python train.py --n_layer=9 --d_model=192 --n_experts=256 --experts_per_token=8 --d_expert=32 --d_shared_expert=64 --activation="geglu" --moe_layers=[2, 3, 4, 5, 6, 7, 8] --router_score="sigmoid" --normalize_top_k=true --routed_scale=2.83 --balance_loss=0.00311 --balance_bias=false --n_groups=8 --groups_per_token=3 --init_std_router=0.0143 --lr_router=0.000632 --vocab_size=26090 --norm="rmsnorm" --norm_eps=1e-05 --tie_embeddings=true --optimizer="adamw" --lr=0.00268 --beta1=0.95 --beta2=0.98 --grad_clip=2.0 --batch_tokens=[65536, 131072, 196608] --seq_len=1024 --train_tokens=572100000 --steps=4447 --dataset="wikipedia_en"
Below are experts of layer 5 (counted from 0) of a mixture-of-experts language model. Rows are named router (the router's row for the expert), down (a neuron's output weights, with its number) and show model dimensions 0-191. Each number is 500 + 50 x the weight over its row's rms, rounded and kept within 0 to 999. Numbers have three digits each.
Before each expert's rows: a language model's description of what the expert responds to. This comes from a sample of Wikipedia text that the model never trained on.

# expert 29
Middle and end pieces of personal surnames and Latin species names in lists, e.g. -ović, Singh, Smith, Riparia ri(paria).
router:524552490485507542508537611533491476462556540475514488525495536547483536499554503487447452563524501478461500524546523482471477519565492399516515620562487464568477557528589575502492453501519482530443542556479464387558443601555520419568551507508549535508511473584560383519553530576493551453506480504479497531520570335585485541513547561529460492466416450498477485471500483462462473459443487487538539550460525384577546460394552471582509627430567599545458463406579579509565508489598492499519557457510455501534536416452525467510482573484493543486473476397418517561589537515503535514
down0:574497468426517559528446423485397516456569496472578476475513503416512547424541550533490572446546639417491424539445469569530458434504522555552493535403443500560518421548409531510496475451465495492510522427489462468486614609521488536542446456455443493507515422595533549459507577575530467518506549507583507395436549480491469484510454480560504409362521528505522381539475461488506454537462426532556476538504521496508478487544438497428508550483533417530439507549525507505509480473471555439432456566428470477534564515538447507430451410459509609439453489490414519509448547517487502586
down1:494492442458458487473533413544491545469444478387524531545478482508509433477483386490555553502603489463425493457537551565499479454498408511414570481455460471453525506479474510569446601483446452420461537527475533550499548443402568555592544481440502448491473541551499651424500569430564507491427438523546494478446567515437495520506518440540458475490544534566509455525515523497524581483548444465487531487473512487418509520445540464508392487503677511505445390497429517550414481535528544442426477544540504575405460511557504551501546517582530500435468570589569530467455543468471526531
down2:515464542571466461468515534463594452469403562617546415531569598543448428484498535416507486560461584527528527447564562557540573477447501561542527507495549512686489432521457475440486464526477493492473514471454408537460525625505437428493459533463512422453554539551470487462518476512494554464522535440409534557527529475476503490474564539537537515553529453443493558433440482504560478532442432498525530529533540590613520538497519544466531507569432529502553542466421551501563467428539435550427528513517506511489531533521497580535480524490476536685479441513545468527467465493412556440

# expert 5
First pieces of longer lowercase words split into subwords, often after a, an, un, e.g. shr(ine), prosecut(or), un(changed).
router:557486570440457520608575507474561488427545558582501510502498598569451497487504554514381527479388447490480520508512535427502522465536512435546451548563583472496515540471496477566487519455487475503507434660466566451464587544500454497568568480491499578510516479548464442464491566522429537494441472438530629537458444353532539532528532539558495377449529470503469434523495451567477493528481505603534518494536507447439550443555468517504485513391505569452487454506494567520568445532547526518539427444448547405510472472524533478492495424593481467345467555489492493500528496541459536477
down0:417536458598556486458478540555499529518496479382435459486494552470450543488453544456481477487576491510483480481528484440514521599424482497479540410442386429504504508542493451436514441397468577545492500551555529409443507551573536519506492485511466520576481496487442549502539553587478480444468511462558556537617527506534467576483456473610394621507499540410554552481494478513499528485506541475503542498463501514565489561582444551452526542525455460545547510447521531492505522445430538451563479557552526499470477473446495529529472433531476556280493498540517526469523531452671557482
down1:477443444509565435477387502498465547579501505538510507455416542522502517519532562548549521544523493511546495498476495568483456524442492551447531409465492445392537561422533466492491523526512343531457510575483519626573489499569534429515453429415496526531621510519397557487442506517505469476522435470469513604414497468535538567465496489526526520478482503467536505403572509463489541525433485502526415481611531485575525553531454524467418553490618426524440420470531468561596558583548526460504514565506394403449476402456549500465521446469533528568441463491545504439535536544493466509
down2:538405531487525519455503513480480523517522543474453380496419477643490510526485468520527524555453476492575476522467533467464548425525503544521483541521573492502562509482435407516530541440484528483464411529538439454471425513448469487446530560416540589519553548509461493456507446498471500533501501421509566516405444548470485549553511480489545406517503548401487448429544516515476543472469492479442562478518509558485397546511501516533523532529490449511404574498417422440521470504419557435477455505491510363484526513474414536483479480557531469231480545504606448448491517495540561542

# expert 41
The word the after of, in, or by before proper names and institutions, plus capitalized table-cell openers like Loan, Incumbent, Free.
router:533619520492591582479553502503455467491483563402505543525467463456559437419592446446353540485509546439441511502455435503521425567527547495443511493492468479499554491454430471521494470480484436510454629469469493470609443592497537443490447418469566561533480505460464457431510554524548580410478509562498525407528560455602510518562591525560445457562469505494437469532533486517452399529488408489530438502497609460520536450468504513442614475515488496524522505387555499478488557427574494517474422484491466474530504491591505460547480519459467610463490516533407468517528449467486480566
down0:483552525424533507513442461470516473508565477501523535463557449457483462472587451548492502449506544514501436486538469505451481487579471442532420551408605475549538452429422575496506427546507460511513515526384511591471467536517546451560411492511547550431402421497482559477549523474466544470425465603429349494563512471531563485501431530397532520548447482518468581441445358503437435532435587505453595478484545457602536435481465578484458404484464460479601476541531545529446529406522454521438498465466472448505554562518496483455518543503443504593461506443481491525544448465515495499
down1:489487465523403447431523483532558610576450472547497450466552532487569514517409479560527570484482390466497577418441405563484630479477522504449483484609476549487510563458511415520503549498425491578484486473507466582485585469553437422511408483510530412516437563448519511422521460507447529558548537496497531478598546527496487569432630449471496505499504549574514535608507482474507453460494440515563514509530435496527473588533558486503484454500442543525404516510503548424506413472549423464413579515511593532578473393487448510488483530531527506437523487463480530412502433460544509438
down2:526512416451467454557470475475414494479429522405507524519527468494441527509522463545541628448482534463595472443341487528461511540577511452505510500409496473419501533495452543512540522536567459449562576528618528439568600489458461417414483505465546507512508425482584541544459426573506525483468591561495607566451432545486500526569438516484468496522449506463482499482461513495509423478562485534515411445527632410405452499499534532453480487513514564511565548521526498527545574513494557438513532530565448550456573473545449554426571541555438555555454502440445536449456578526460481505

# expert 28
Word-final pieces of foreign surnames, Latin species names and codes, such as -ić, -ović, -ensis, -idae, plus coordinate digits.
router:456534490608641474501515562515528476576563509493509494508524522448444473480549497492456485480460493469598529554463522473540451528584479529475483517466383494515447449530500449596525553538553396585378571509446508450523539567537576414622523526459552509476539517526477448446545558576498514480524421514487498493489470312527535550456551458570576555464431433423480502490519417504498502461455469501529517505516533353534472505489489490533481515408563548531487459523542602499516573522602438554498489451542536546503490507502561531477524574534518518442473498428498543595616516543508535510
down0:528527472531493461515523476447472517593507523534492598448485527449576579474503487486371467438525538473414439530477544566482578500494443443521486473488454524401461503463485546493571517478523509482516450470477569497537564459502534594500616542526524400453523486481422389574408590440489454520343546495449411537546422393532582479505389614469544401494482496450513446550567539517546526595492517493444459545558579486546525488526501534361481510494480528462544496564454523542568566526486512467477437507529486549482466452471440529498494526469478472455471432601472481520551485497571456489
down1:475539437481536489481440449606503482519485486534561484496505478479492449531513501487435543506464486509549473460520478613608583578406518475430496443475508564626502478539474450460435539530511534497483579568484439485484381404438481471399499536433513415518480513517525589476554607546525449635487493425593521551526468469518581509535436485537536476436483449559510560451490511482447573487515514470455417509514374465475486485499463490460497435466418426501515489516521499519468537556527453631446572533498518507636443409505490538470471563636483476522450457532483453569435519475495457500
down2:456587573494484472495572521444459581502455462380487502422576529484609561487470446520399533526468509417578490489407503585460551455535523428490506468445538559406513472388565420581547516437536537435426426532616472515525458456536505595455480405497498524551541498472520367565460513474581443534460527455506523474510504435507560556546550516469499561503493464469432516438484522522501438492456552526472474502445494511504562557552589458538494475509424536492459506459563442516478426450608407462562452439485478483497486499465476476501460588547512524490545560475423533410579528538546456449

# expert 6
Middle word pieces inside proper names and rarer words, such as Pershing, Meijer, Kullen, and the "v" in case names like Vitek v. Jones.
router:462533501436500543572550543526464423508576545581528511488467516479574520484587551552501436483513498469539419463550575425572470498527497494585519555478514549546586488477471479590527538483479499542424503544447516364551496535546521392475586546518519495469456478587517445487485553547481602547522566431478504495468505351567473576459490542536541439513490497410459479408593503563457567539473503513528538483510516469571545540467548492484509584411556530585429424506554576442599518432591480535487517479518489426505523453481558471458501507544509514415480558450475513626555506380525520529
down0:526507451392533509551471447584515507464530519499483490533505533498519585497457595480520453452536495519492554466511481481514518522557426497534546532445599546490501459529473486419561464429500435446452491580447551465576461634448538491533522516448499462434461504577542536445523499455556475461430534550620459454441596539553516520394438546495431564521413461603488505466523489620484452552553488452478543407478528557473486497565518494484482503561558502525451456556390478530514484535505518503494504568369509485512485540574522520499527511532482551527448435514385507684572550612516517467
down1:485434608431513477548558443412541500496539526573521468594407429524442465471451383462581471534544471407548474466538548467467559467468506529475517508463506539509468469535528450519524502516484545555554555525567465578399510508477568494549412560540425469469499499450556546473414550470480589471531467477556525475508594462495585511484510530425539391499477443485441486494482525453572504514459437578559568602413528562446423463571454542494455333534581416447502492445517520494533444498549495443458568500418511447572489527508547495424500583451488482558506584478485462431557503510471517509
down2:564525515548603613378440429525383521565540427448499511448562513433518512432491534585546507467478518471511537467548497514521442429513567513547479479572495521429593523503536533493593524499465496419527440555509506434471534437474553565464444502512514523554427521472522482469500472527498552543616521484503499549491512517415559490487561512528467466506448502526454426466502504554453517429571487456533438532528503509492537523497552484507514481358518485435450425564456433495532452434510568537456498442507418510460507488470539393434506429540537509305510624468532537391530543444574484554

# expert 55
Linking verbs and auxiliaries directly after a sentence subject, especially in definitions like X is a species of beetle; was, is, were.
router:401507578564436462420552458509427483548451536486556515576475547543525513490561544551503472528526565475502507598501476470468521582510427508480610592558490533487454450491517479473514471456588509552529560537534438456499587566510554444429622468502527545448494537494521429493497552479476533532520502556512580433439606441511501479519455537442512442387467492462582569494553576497432485496473533522524558518430489485503493422575486458529410533543588504619471479568436480494562496580487416456476411424455451432507520524484527523461541528625511512365483459484467516530552497410510424558
down1:482517608537505482552495510528491505562455454506495538405517529486511539477590476484430464501485502413447523417561598429486522427567401531415512480516551537482534495519493446500637481402510436464488415537495491382512431449438493598464524478577505500438473511587438515506526535438561516553426464536507488509441526588525502501494542532517475503460536491534510468485495545477549564467447529505535547382498528586467498500566502629458496451499488534438516524503520450529527488474467509425512412548452520509433570594551559418499533424534500480491435386451498440474652480534600421560
down2:590501505456542456498468502541505553486472481490556416443525541572517563668543529418577478579531501413528482491502560552505509485445531524500560545435459557485477481378466463495543517510502553542458508432488452463548536476500500445432475494535530414505513532516550615469464387528486546586477508414471447542491459512455460523517533543395480438518471536486371500534580588535447478449415389503521395465555460410491451509397535533466437547502545501517528494523495478451411493457431503472418524530536461441494500530456566481431493626538505494444436413471559541473532490584507550540
down3:557477533519423548508463535418569510527574601461509529502616562421498587539469591432374481511476584536574475555487488466481488582510460627523467522527575585503477423481518599456481572512585512468490442494541551437550452544429588527435502469527475490427416493606474595510541522506534490487442476469472522494489481446467472514523545509501529454470462573578462476497514481428500477427636503461446484538465545579529469552453518572490508529537491425604465491503515429575412490567530460455568451474437471556515504417509498530530466461478474473482568414479469449536480559486430418497

# expert 27
First pieces of split words, often after a number or article, such as hors in horsemen, kel, mon, cin, conv.
router:500526585456506640513540576499581434429456668501477506495491608543520484533495579534400460520469486512488541447507507463447509441512605509482439506559542486535445512396531458522448574468582494498473439557520463481481508519567460518526523424440561583553456415543466580493569573501468514495415547487524560465592459400565463471554609507507511394533510490527394510495452444478468523552498489503537574477474557491484500479530481476566550525451524495538498485445620536552584425465490532405532455505456526433487555513520529393544489443500488451398466541530539515477535463558508527536
down0:470448459407463467605529481536452499477548470485518432518408492574482535483440470528462526452455404481572459530505419440448546437575607567491450459467557535428557476502356582466488492455449421507479459526576470454399501513484505533472409466583484553506459444427568496479523475512612565521440414522552504546591545448518515581523507462544484534574481475489474577481503597511539563467435477440525512453402562514523587505547503425442489578514538515482570572487463460537459515469548511557504485463544568479449475509476521508526531607450535501463480568500536642523511446525526542577
down1:567477536489494470519434529474483567533502487560458562459515436461512559549521436455493441467561478498438485439555409498557476437481466440436513485552434480433538486513533496460551554503449582490563514573513476497531488447408535504434548587574510469472458560473521430449493591497521455494586463492469490555465510501491546496427438489521476524419494503461476471582379557408593498433492434544515525476608512545469445494515436541595503536460577568466476484514527431452483482491366500492446437514510568427474377457486493520497429551597450452452439419505515537639382522466513498608
down2:421447547510472441522538514583538441517515579442586511661486471481509545499528559557512548473540592445520508549423532482411479425523495517527509469585517533506472454518473425489501479405529493570456549472520496443504482541513494570609576556439491523539543562563478573421496420455525544488539447487415438506509467557538465571498550511554577528552493439543406437509487469445486477527462452474505543580391437524530481556446516456472493466531473567598492534476503537563552417561567542443545405456492459446423534497539404569510582532372577477467529525526500569460472450537442455482

# expert 62
Function and capitalized words inside titles of works, awards, elections and organizations, such as of, The, Civil, Your, Federal.
router:432590559544620516416503492446509456472468538534457548556551566495605425381596549489435494434469470519508553433479463496496509524515493518454544484505475502524543429447452445523429455467458428575422545495442483525581514486483518446526473518503528456395419565504483493515447605474436502446488552468468501496514535414613570495499562517577463448470518521440438461563484444536408445536472497509484527563429471560501492448448575501584576523379495486562530440493674539459561519495531485502451485487487530446523485442511546466569508459482532494447473526564507512471645444493543552513
down0:499490567464604491390439567482508552553494498592401467483608554483566437487537417503461550515560488473546499455469488522489509553567489452530510454467415456598380461470566592515564532471510450471385545529480572496451484393433456504455480519561552527540543449479469423537565534445486543532455498451462479518581479429513482461520474521433511524565489500490449519415444434458468499401498556584479502452579504469602566534496470518544495513513483440491495488465519550526497526444539464526539541623581635479503479523594494519492407529513513496486473418415526490591456509579457461444
down1:513478520566556557449531412527439546505426427531499526452569535507429418505476496562447510523544389552508556481472525457595491403456621482567559496500503567519418573456542520506534597500559478567493569499528450589540532538526511598523498478556379546525465450576588445481530499614509547514563613496535575415477524466584461543538443485528426471422430479495470498458453476458557511577492486558525424542471525497531514590471520502501527481528574491480484463547497458508500447571501512443484566524406523459496443555456492448459547477448564446446469516530422565469452420409479420520
down2:502513558430389525464562485450482597427524465530515520447525521507398453496390492555496481531459576514505537377533524424447460450579534536539582538545510500557501486585541527454591542560462509574540464591471433467423558445489451581459472561459521515426581509531482531563502481428467569522501446526491505428502511469552416563582523469566539532467480458548494511439448516438448441336440477537478493390519402407552573478467495475464529484500525473525475551564505494453449503515481458630529525529513529523472440518500410538439467448436472403538482551543527541528462488525509473449

# expert 31
First words of short descriptions and infobox fields after titles or line breaks, such as Historic house, Scientific, Population, Postal, bullets and table pipes.
router:589509584503487554422587505477493448424405615447445482540509585542537471468484476495539526514449500471486500486422498482492471517468520511489450486606512484539611519545549612565441605465495498529474466602476525507463523476535418559592436545494512523516496491517447476525502598508414524478424527466596503539423516449543527504516588450497499425447467444527476507504516525469486576458523374488522556476506551516426502427474493480545501475373573527507511408505599574439596558536481534474536430514451559485461482482476442419482533508509541559360543513501489615523575479492531573462
down0:495494514615563471399482516471500493542545496561467503559482533548530496525527433455556520438457532467515533454515449490518528540478412422529493494452547512449516477522570555508675410457420501554554484526535544503519629562490457469457512490479502488565565540511544408485544457448530533584506495534518476503415454433510497525517548482534398499557526546546414533568549508422463527420534524513456587515402511454511592462494428411486559465525534510489466467421480433465447511539528547495479533458422545591460469518532536542583420458557501651453503467515407589478408542493486403510
down1:444530520458435509447483502504445412522535486450522467416434558578541403517499536451502603495505521538558499405514514472492597462484519514393464417446486478429495474515461503553544460458412628477470522554448507466377558462555536541480469504511541535432487501579397439529464525488564464527424438604523475473532447560495542410541458553577490556451549582503461529562545438552425507585513512524467498455425498575472583509546456486466544487487500407475599426511588393533505481487468482505574453517459592517520503514445545473482544416476465572493490463547458467478518443551607539520
down2:469581522512534557407480478450448503547518497572541507561494499516492463573533478539442433521528613586428455445508480579481468537484581507475568530574496444469529469556607562466599584530620508488513503555502456540532619491516476434438459454485522478513470482514455532519460481485486446535415463458562525492456470411497590467533465544442581443436495516409421427529513600519480471512633588548540533472546507488550543547464611490509509580539447479459506461506510489503492557395591496433415560574539526545547487561495523457479385515567434482500539434519444435466511501509503496563

# expert 11
Occupation words in lists describing people, often after nationality or and, e.g. politician, journalist, footballer, painter.
router:513498456505545528492557589530489322499528544449544475463509490543473524460543440433480497498517461479488510508473579485546417453455469526543592456498403424539481524397514528530484394466547482525497498499518498432520486597528605465465456426414508539539460551550492569504435624551461523521463543543480492461479536401526507574510467457562439403446424500572468468495497489517447444508409519470579425557572472472427504413474450513430469524435550481522538547400537543549596561454505543515491423496483448455441615549567464543554570492541505493460538553438479477562578525530535540553
down0:543505445423428464515519515543504447451518519527536460495503558505626532530433544469473417503517463487522593496484520555457507531446471459433504454560475501456543555415483543457500475451413469549544482517430528584563502467537524588553417427550506439580410541470364537532438477523568464471490486486522505498515468543415586517399507499519449558424499445581463533602489555541417442527485520523428480510571517538482529503534500443510508553508434448441509437474484521526479545548340533575521429545537536556494384555525546554461444465602491536586449413523496510571559511561539444441
down1:513480491482511454435520486469517536544486465543460438573456465532501558562443438501540389605515461486487481461524483569393533615581476532533452615498518464592588601551524417511566572497530508529500468462493488543554497515519385483431595514477617519562508420530554377450537435389500498550484550547483553545495444497506450475475440548601517488519362528537490549504448532452533572488459432494490507428451513519577532550493548431511501516522513568454402470446458509531454466463551453483530580521503540536471552402483578503464486513503469442443427503488470410544484475533508562465
down2:455446511498535465474524485525530513495508539487591458463511361479450381475467377487594567471491526548450479514483560466450487400481410562470564452544506491448576532430531563570493502529538457486554490497454414495501428587523518461428351407539536549575495475429545498417409497535501517584559494537535521450504508475521481530484443537451517522498415455510500489568569548467524418422396436516539516523440471595522521526480567484508405410533435471474561482370449452551448530493518447464508528490393472437456520476541468425529538477553456393473524527529493502464498467511528532506

# expert 4
Short words and numbers inside table rows and lists, often in parentheses or after pipes, such as incumbent, acting, voice, dates.
router:597552507471577574480504523467485443453546535450465513504514456513574499484532496458457409516395476381471518635454510493433480550456492524422551565498389489524409506495464496537485514488484386454481557554596574450570404592504480454562507496547571559466439452488483478470493596521542554519464551490529540496560466365561504548585575511519400422496431451490416492544463517468439514468503463470565493512483517462511590518423493462404536528496563521532524456421526473503453464494587557503496533419541489528518501525535547548557566552447561565448420530417532476497580474510444509496
down1:478443505522526452536382483484498481479488490467506541519526471471530457481448539490546593548458463430530441493491565578554459515545512560560548482458550528566522532537467431519546436534523461457500486519503537483477520424489458482472425440436528429450493490532411533470529432467417517514471500516581534473519533601514481431429471542550397449498553464527441451476486525552553453482525382485432530531395562518471504518624528542537490436531501451515445493627463502475532443497433510434452503512571544516562565419422563487465576430534475555485628534508519568582378419472650440443
down2:524547503574521498583571469569438591474590491525545522499523485491517511537583563522495565547569534459468545567504512493473517400465552508485457510487491456503425566524510531492381476562447527478560428475436524601513533565465538519480524455474535480517547473485501569573529553538571440450523524520495522439609360522474526429521426448503496428435534454527543516437474536505493450546476509454440596620494534449481575532523423524517516484458494508583560517586553564509430468521394501453507411451470530542527440429578472500490507491569477542709467484517492494448485555543505419499
down3:536606496479526581488544571442503460446561433461444590528569511479495415560610513505445575574508498511545531487514572571487492481530421447502429470472587358490508515550522499443510518502447497519478515470428572411487461497468415479468537432521428509484463496436447519491537523588340472490493542528508568503596554509534489517511514515493486469453644473489613489481379529580520484562477465424498583585489512459492474492482449529473492576543446613490547468558521539481518558557410486510529476612481486580472547450468537475449470471549407441546539534472495516457492475481480484445

# expert 63
Plural nouns and endings for groups of people or things, like soldiers, members, Conservatives, Emperors, plus the pronoun they.
router:510474545453522452423487490430555433523528512524422514468535475498525504497491503431546441523438494556566485516481498529488430528550435492471443448539437391520459502520444407597457555503515474589481472573568567457508575545639496497491467565491461473514434579538496438492509606493541606485432500421551531515519600422504497577486439478522560508505460490479511496539445483467505483535512470482568486555452441447615405564493517468532491573498532481489442449560624543380609451540461446468474481504500531521486569444528505429521512453617467481390438524582508555441471549490528485601
down1:532543468495498445461482503505475494451460525474535534486542593563577429451501513507525441407463474471522549531562478589512412506396516528473441465457502468570517502539384470566364445591526451453398442523458598502463459488418419493442366537427520476486492468512425463535537531526587493441477491458514478501510508436541501511536501523521515564468480596415492574607443520497555517535454450450622514533529507504486457549489529567476495521437433512474462447455576569518524451484553592586488434515486492592522456487582571483615488460477492407498521534495452570558481551443563471462
down2:442343512503665531445432473528547508560469528552434506602465437535477416468514490530494531552494512552545460489483421476479466487493465491452607466509473461547542501504468440578521561520610641507457554477453412501484456465573476593482526475444475459507466438513443461415515477551478552554546577543468457537522490431483433503505516442550444506469441538565450595520364488532488520518523527494456452575470506463481509464518447579528467458486533528512481449503468535540472554482454357468503521476494490556446479527433436434430493520519530471543411431475533347491469500503425473492
down3:504551553613480538452546604450524492510551533522562471570574448429426459507446389494555469457475495495480562475502409450447470482511579524490497460486459460548558553432541522502485505459590426456428547476540455581500508450493523445504569468490395507497654486479468547452485508573454474515534554401430538546487513525477558536469516524462582497451533422406428474494562599415458522521449499558504573534537561458460442435442471495495489523506455479543417452563468533430512418522505472480426447385534526455556574477444527473593418529418460453441482518397533531551505526503498470460

# expert 51
Died and born after a person's name or pronoun, plus head nouns for places and works like village, album, stadium.
router:504513532493570510426500514492486452471488507508480505582567482492548498509441420456533433562506495511587532481414562514501582595516460414454551500600552391560504496467461519575455481459577384614541538592586507520450451556521598529547475549487486486532432499507527406590470631600536462436462497549452528552459431432527471554515435518474545502569470509531516508504536444436425504560551498566528489589497495491508397557543418478500405495400511468541476487463607552491536497588518523526449494522596419510456537539474535520496532495538475441430545496500511526545494461460450415551
down0:408481477505459510599533533479524565495575550610559491488463538540497480616397541585436475514501518642584564508508426438496488478468403471555504502490509464585473477419491519457483513455442506474519460445514467516445550461496496503388447495534530453544523529539500569484471523524580500395505401556510501431451595445498374426526542508475454473517512502443622507464503520453487416508468480518595431504513459551474426521558408587532476438587433516529496538477497550553437526496490487524450560480503502469423534521559564501423447473559493592471500532444502589501458562547412453493
down1:476495435587521511468530516460495436474452486516501451461406554466570491466545495412417489414506460529431461541570486557518433468448527434494491471545459530471506520573474446543610544460645562542398573503464534518530578479535551511528570484546565498441555496470454533541506520535443428568467522581476476520576547457523422527573475452577524412576501543483445505496445528545436520467411545482521493530567568504537562562478555496473473488422533425587564497573486424539524458511613626473446471398523576485475515517445537473501495554442526519507516596378507466463497489495475429442
down2:555439517402468494568520505512488477498532507496484473452550545458497470468513518450397511523485505478484496554542441554447526426506474591450466492578433457448504454484488410555470559530531570534437544500477559428454501441501533528599516550495431426387496501563445498516534568448503463468477549437404427486569442468501539505518514491498482473410503437493496494393604472617394441481466479417469439549544549473589530501509485458499493543545510517584495419518684501448556485450465558496529470412455430501513393431477541404510535469522527502468600488508432500560586488470575528470

# expert 38
Determiners right after a preposition starting a noun phrase, overwhelmingly the, also a, both, each, this, as in "in the 1950s".
router:493537490488560477440565489483519465520520569557497480449529502547555501401516456489439498507423476473484524532462565548581457495485542539468463526425506450527569493470610534487467516491510441502436517510461448452552469522533545508502452472492476561569484492465546476472472561583578468464428548584577609460478562503517461570530522592618519524477518418514457425531501544481423467527528491545545462565532489443468542483460475398506506543474506478650550432398575607417522600569558481560390511470457470505479572466493588478441518548474468494422537493495372475584548537488620520567
down2:460499464501587473532452490437449395470424481490501501555517385445516463500468516456450495517441535496444430500425504542568587542500485504587381462544516460515514488455494535410497539506489450512468500475467534513541489472389546456538537489538420368474451496575475438542491531506477483460407421598460486513490463488481576417501515450554457477485533558572520432539542501520472483538501567520426548438488500463497510403496445497507534484432404558420560464520546473512465549504470510382504538416650471561507554505610388503493532429529536597554449483596507449418475536547524465452
down3:556527471481525485507533514496529469457466476538555505450451498489553461500521432551390462513439501420503462451521501494417584509490605529502402453559441517553514476530513494483512556471451552478491509470471506439514570546385479506623557661390532541505498474562525469487503495482406541505539538432534527503523532583502436455537471471528494469469481428413421574564559479538486477531364430512532393540562592472418537436507493395507539487468546399567487518513608545472520589531513501478527472465565515415410468446436416556444513536505514577418516436527538474495493543530501450517
down4:474508531436480504514526511507561492427543521445374464488478563507531401516441498537541570557543463543510562531536385420470426597530493520496533504499505483570512524444533454529430485526559529569462530505541465542508485513588508528453383535448527580476487398589434488411502582501468541541521579455478523489494472477487516470529453417465572525484551479572487504499510464580502391519462496470441476509524438604508537547564426487536499499470472540488425529517533561504475490491647574562458480482451633483492474449485523416510438522559659584576523490576548596475513510552436475476

# expert 37
Words right after was, is, were, be: participles, adjectives and adverbs such as been, being, considered, widely, used, loyal, unable.
router:487488543513493563506545554530471427519573586415510435517520630464446479498477484520435540552543544484540528553438600500450529508478511534488568572594479507516502469433522587508528564427536478463510510602497508468497547599535513495433563444420511582584484438551429526489464555516548541535483485453488588532593469438619458527536539593415446434445482546520526446502490505465433510488531479445554520536464517480528455529467406552420561570514562549525483492509531503550458549547509440527601442425573486408536503533494558542564453496534482560389482454462529568442577451469513455621
down1:432523504499618472519531493452510474473447495517579506475490506497523578483368416474536516547500505385484552475535524579576521510463501481564511542493568457404540534594425561534566424529541523578482435469516568425565564496475462531490523569591584426519530483463427526531520570533523561533530508472446469428486509422459537488543479538520563558501433484508411555450512504621453467473468521529538515539433432445458453468481502524581534484480499523533505589503515535440595364460510628554457435437406462523468464539559520465498576455521434496429512544487538512468551455545444480394
down2:586524527501545558529499518392524515532523475520450495418531550536454514602477500456481589586484440482437570501542398400463450488479565528499470467537464508556470507542516438508622542472411655438444521398405611543526439436536556528528495553508454473449462463491547494467528541465457449525480431494449560522546490473464567512553528421493499445456506525539490407520571527527509459460441556489464547470421452542515529535460543525468407519487442519527453521643575525543515456503609475460551521524480565398538557448531507524573473459489515551465551525523586522479480574529493446596
down3:530452538490452467437458442501504446516503513586451499524453430578470448524476508528590430541555476475594510416514501523510612518578483532509508501464524473512524457412562468506528433437393536466456535516530453462392516425545463399460471540451464547526521496513472582505527563519461396408558519469437445438594475519500465459476520398464450549551516464480557494463583491385478509456450600592563462524473407477475602437537529486437398529495447501540554539460494488551446500430527523533550517515518444490550478552443552501535436392506507423592578460479454489475520489463487517627

# expert 1
Digits and scores inside pipe-delimited sports and results tables, such as tennis scores 6–2, match results 0–3, years and ISBN digits.
router:587547451486577617512527487479541495461442588459436512514500466512559469515588437510437458557483525400405501511431445599443471476463526495458550497508457496527509492496436518454467530414514508429497609530602526468539464555482514522524579484473515634509418485521557508445490538541580490518456585505582573481544533325567502604555563488552463392459469549524447459546470521490457588556564414496516482518503551467500517477432493515451475526456523547469596485414483478497458516434621445475469466460469445525501506523608500485529566529467490564440439459453503522451541523494461476475
down1:618455551495489480398445464548588509592555440383501485487600592485510484547564565523472494462492477536568477514487352540500482530490463498488470486440497523502531571467515517451416523515469549528483492519467455569449495524471541567512509533519441519436577517556570405539531506474423551503396518466466543569501439471490543530438420486504477560420592443518597538486468450564551509453458536538534497513438434535393567454534557420492519484521458418545482513528519575524491542527614457554451516537488452571507500533540469531452503472489373520549427534387410554482493497504582571531
down2:565485438524541568481471511504495481462552461523414497497472584467543474426536522474474410500533477454523600559494564515592451528551513494496536514443493497563462419465466471490413524531484544442486378496485585514579417521515436565588420487543554515447523515465473506454584519421579475492460508492504504508557449420532492555507457413496534559557523467513533517566549530456539466499450547385417555485431484549464553465525494529565545589625568483510494497488493457435462400450541467536545509547500443595338563524526634509603509454538436497506496455464550563543536566460499534495
down3:433507564527495472524542505503500480453518510446541520530478550527456569568490443555509453538496459611501496463462475463441457525511606601475520509572508489532549463557472427510485482429465391423562432524480381463434574502458524498575449514509409501473437479561384401557413524525408538426570504388566451558463444556472532549519381466527528619533466611438546527473548422542536488545560387478465454442485550479548575528529490584506522535499514523434559570506587492467485527452491492470498521524591487436499489529503423499488491540548485461534585477527465460493492492449481551579

# expert 33
Forms of be and have after a subject or another auxiliary, like was, is, were, has been, and passive participles.
router:429474558520491496450573515505469520567519542486493515608488571486493522447554520532469477555522535448560534585506561533454565557519488514552571602588516490518437479490550545461551505396483512505546512581483504404470596547475503486434605540489523533519536471539507397470428551565524574493500435431508551532496531446588470549560489520436512450412525552456579470519528490498475468503465502490484554498395510490511420504508504468499536579571515459555524531522454544529486502552486388507563438457488464436543449471474591560505450520614448512283472479483548548469623491460531437571
down1:516443463512431564559533557590493425437544502529483469526446462531542468420496495538572474504575520509470574532437493542439515518425582478545512600486522520532566395387485568522522442425459482503565438530482463574428444504549450534521474470462469535504540537449555486541518413487547458438584469525530476490477484512536382469446412523378396441473423446465440462502489479522553495572407451578511509482433524473487438513508517483430470486557552439538512556467520463494478550528513423590502397567403442467496482501492508620534505560453544456646505471470573540489504435481445533499
down2:525454529516519466446507511543501507559438458582418427544613537519568503492517507477556490391546467536481490450501586494495600537442510550496460366484530424435559565530534457496602527505551435461444501428436487554624460473552463550447479577536545487521504504459481520471472583546499344493489560452452515442532559507522527530535508534495491443608358434441486546483464499466516513447508438473399485539529480490464506601495518558595474505434596506478509608504525509442524432428496548437466539532455466456497538553435506470464474472486557450533571515498446459487414458428506428530
down3:493503428509437540512479451563421443425487431482578518423576505548558528573501430535511564469444506501479530452478426482539508494604538530513468508471523519452475532455475552492489455453502461582516456501534589543542567483476562448528523520504557568423481480492455557560519449448529646507426568451455492523461455506476474630523500483499448494608510504470504507509512519499475488438443602518494491436426517447575507496426513511384483503480502449424426416474552515440557540575437422578459581593525562428511516455490455516488540604496364584512420541442563531523584478450561523477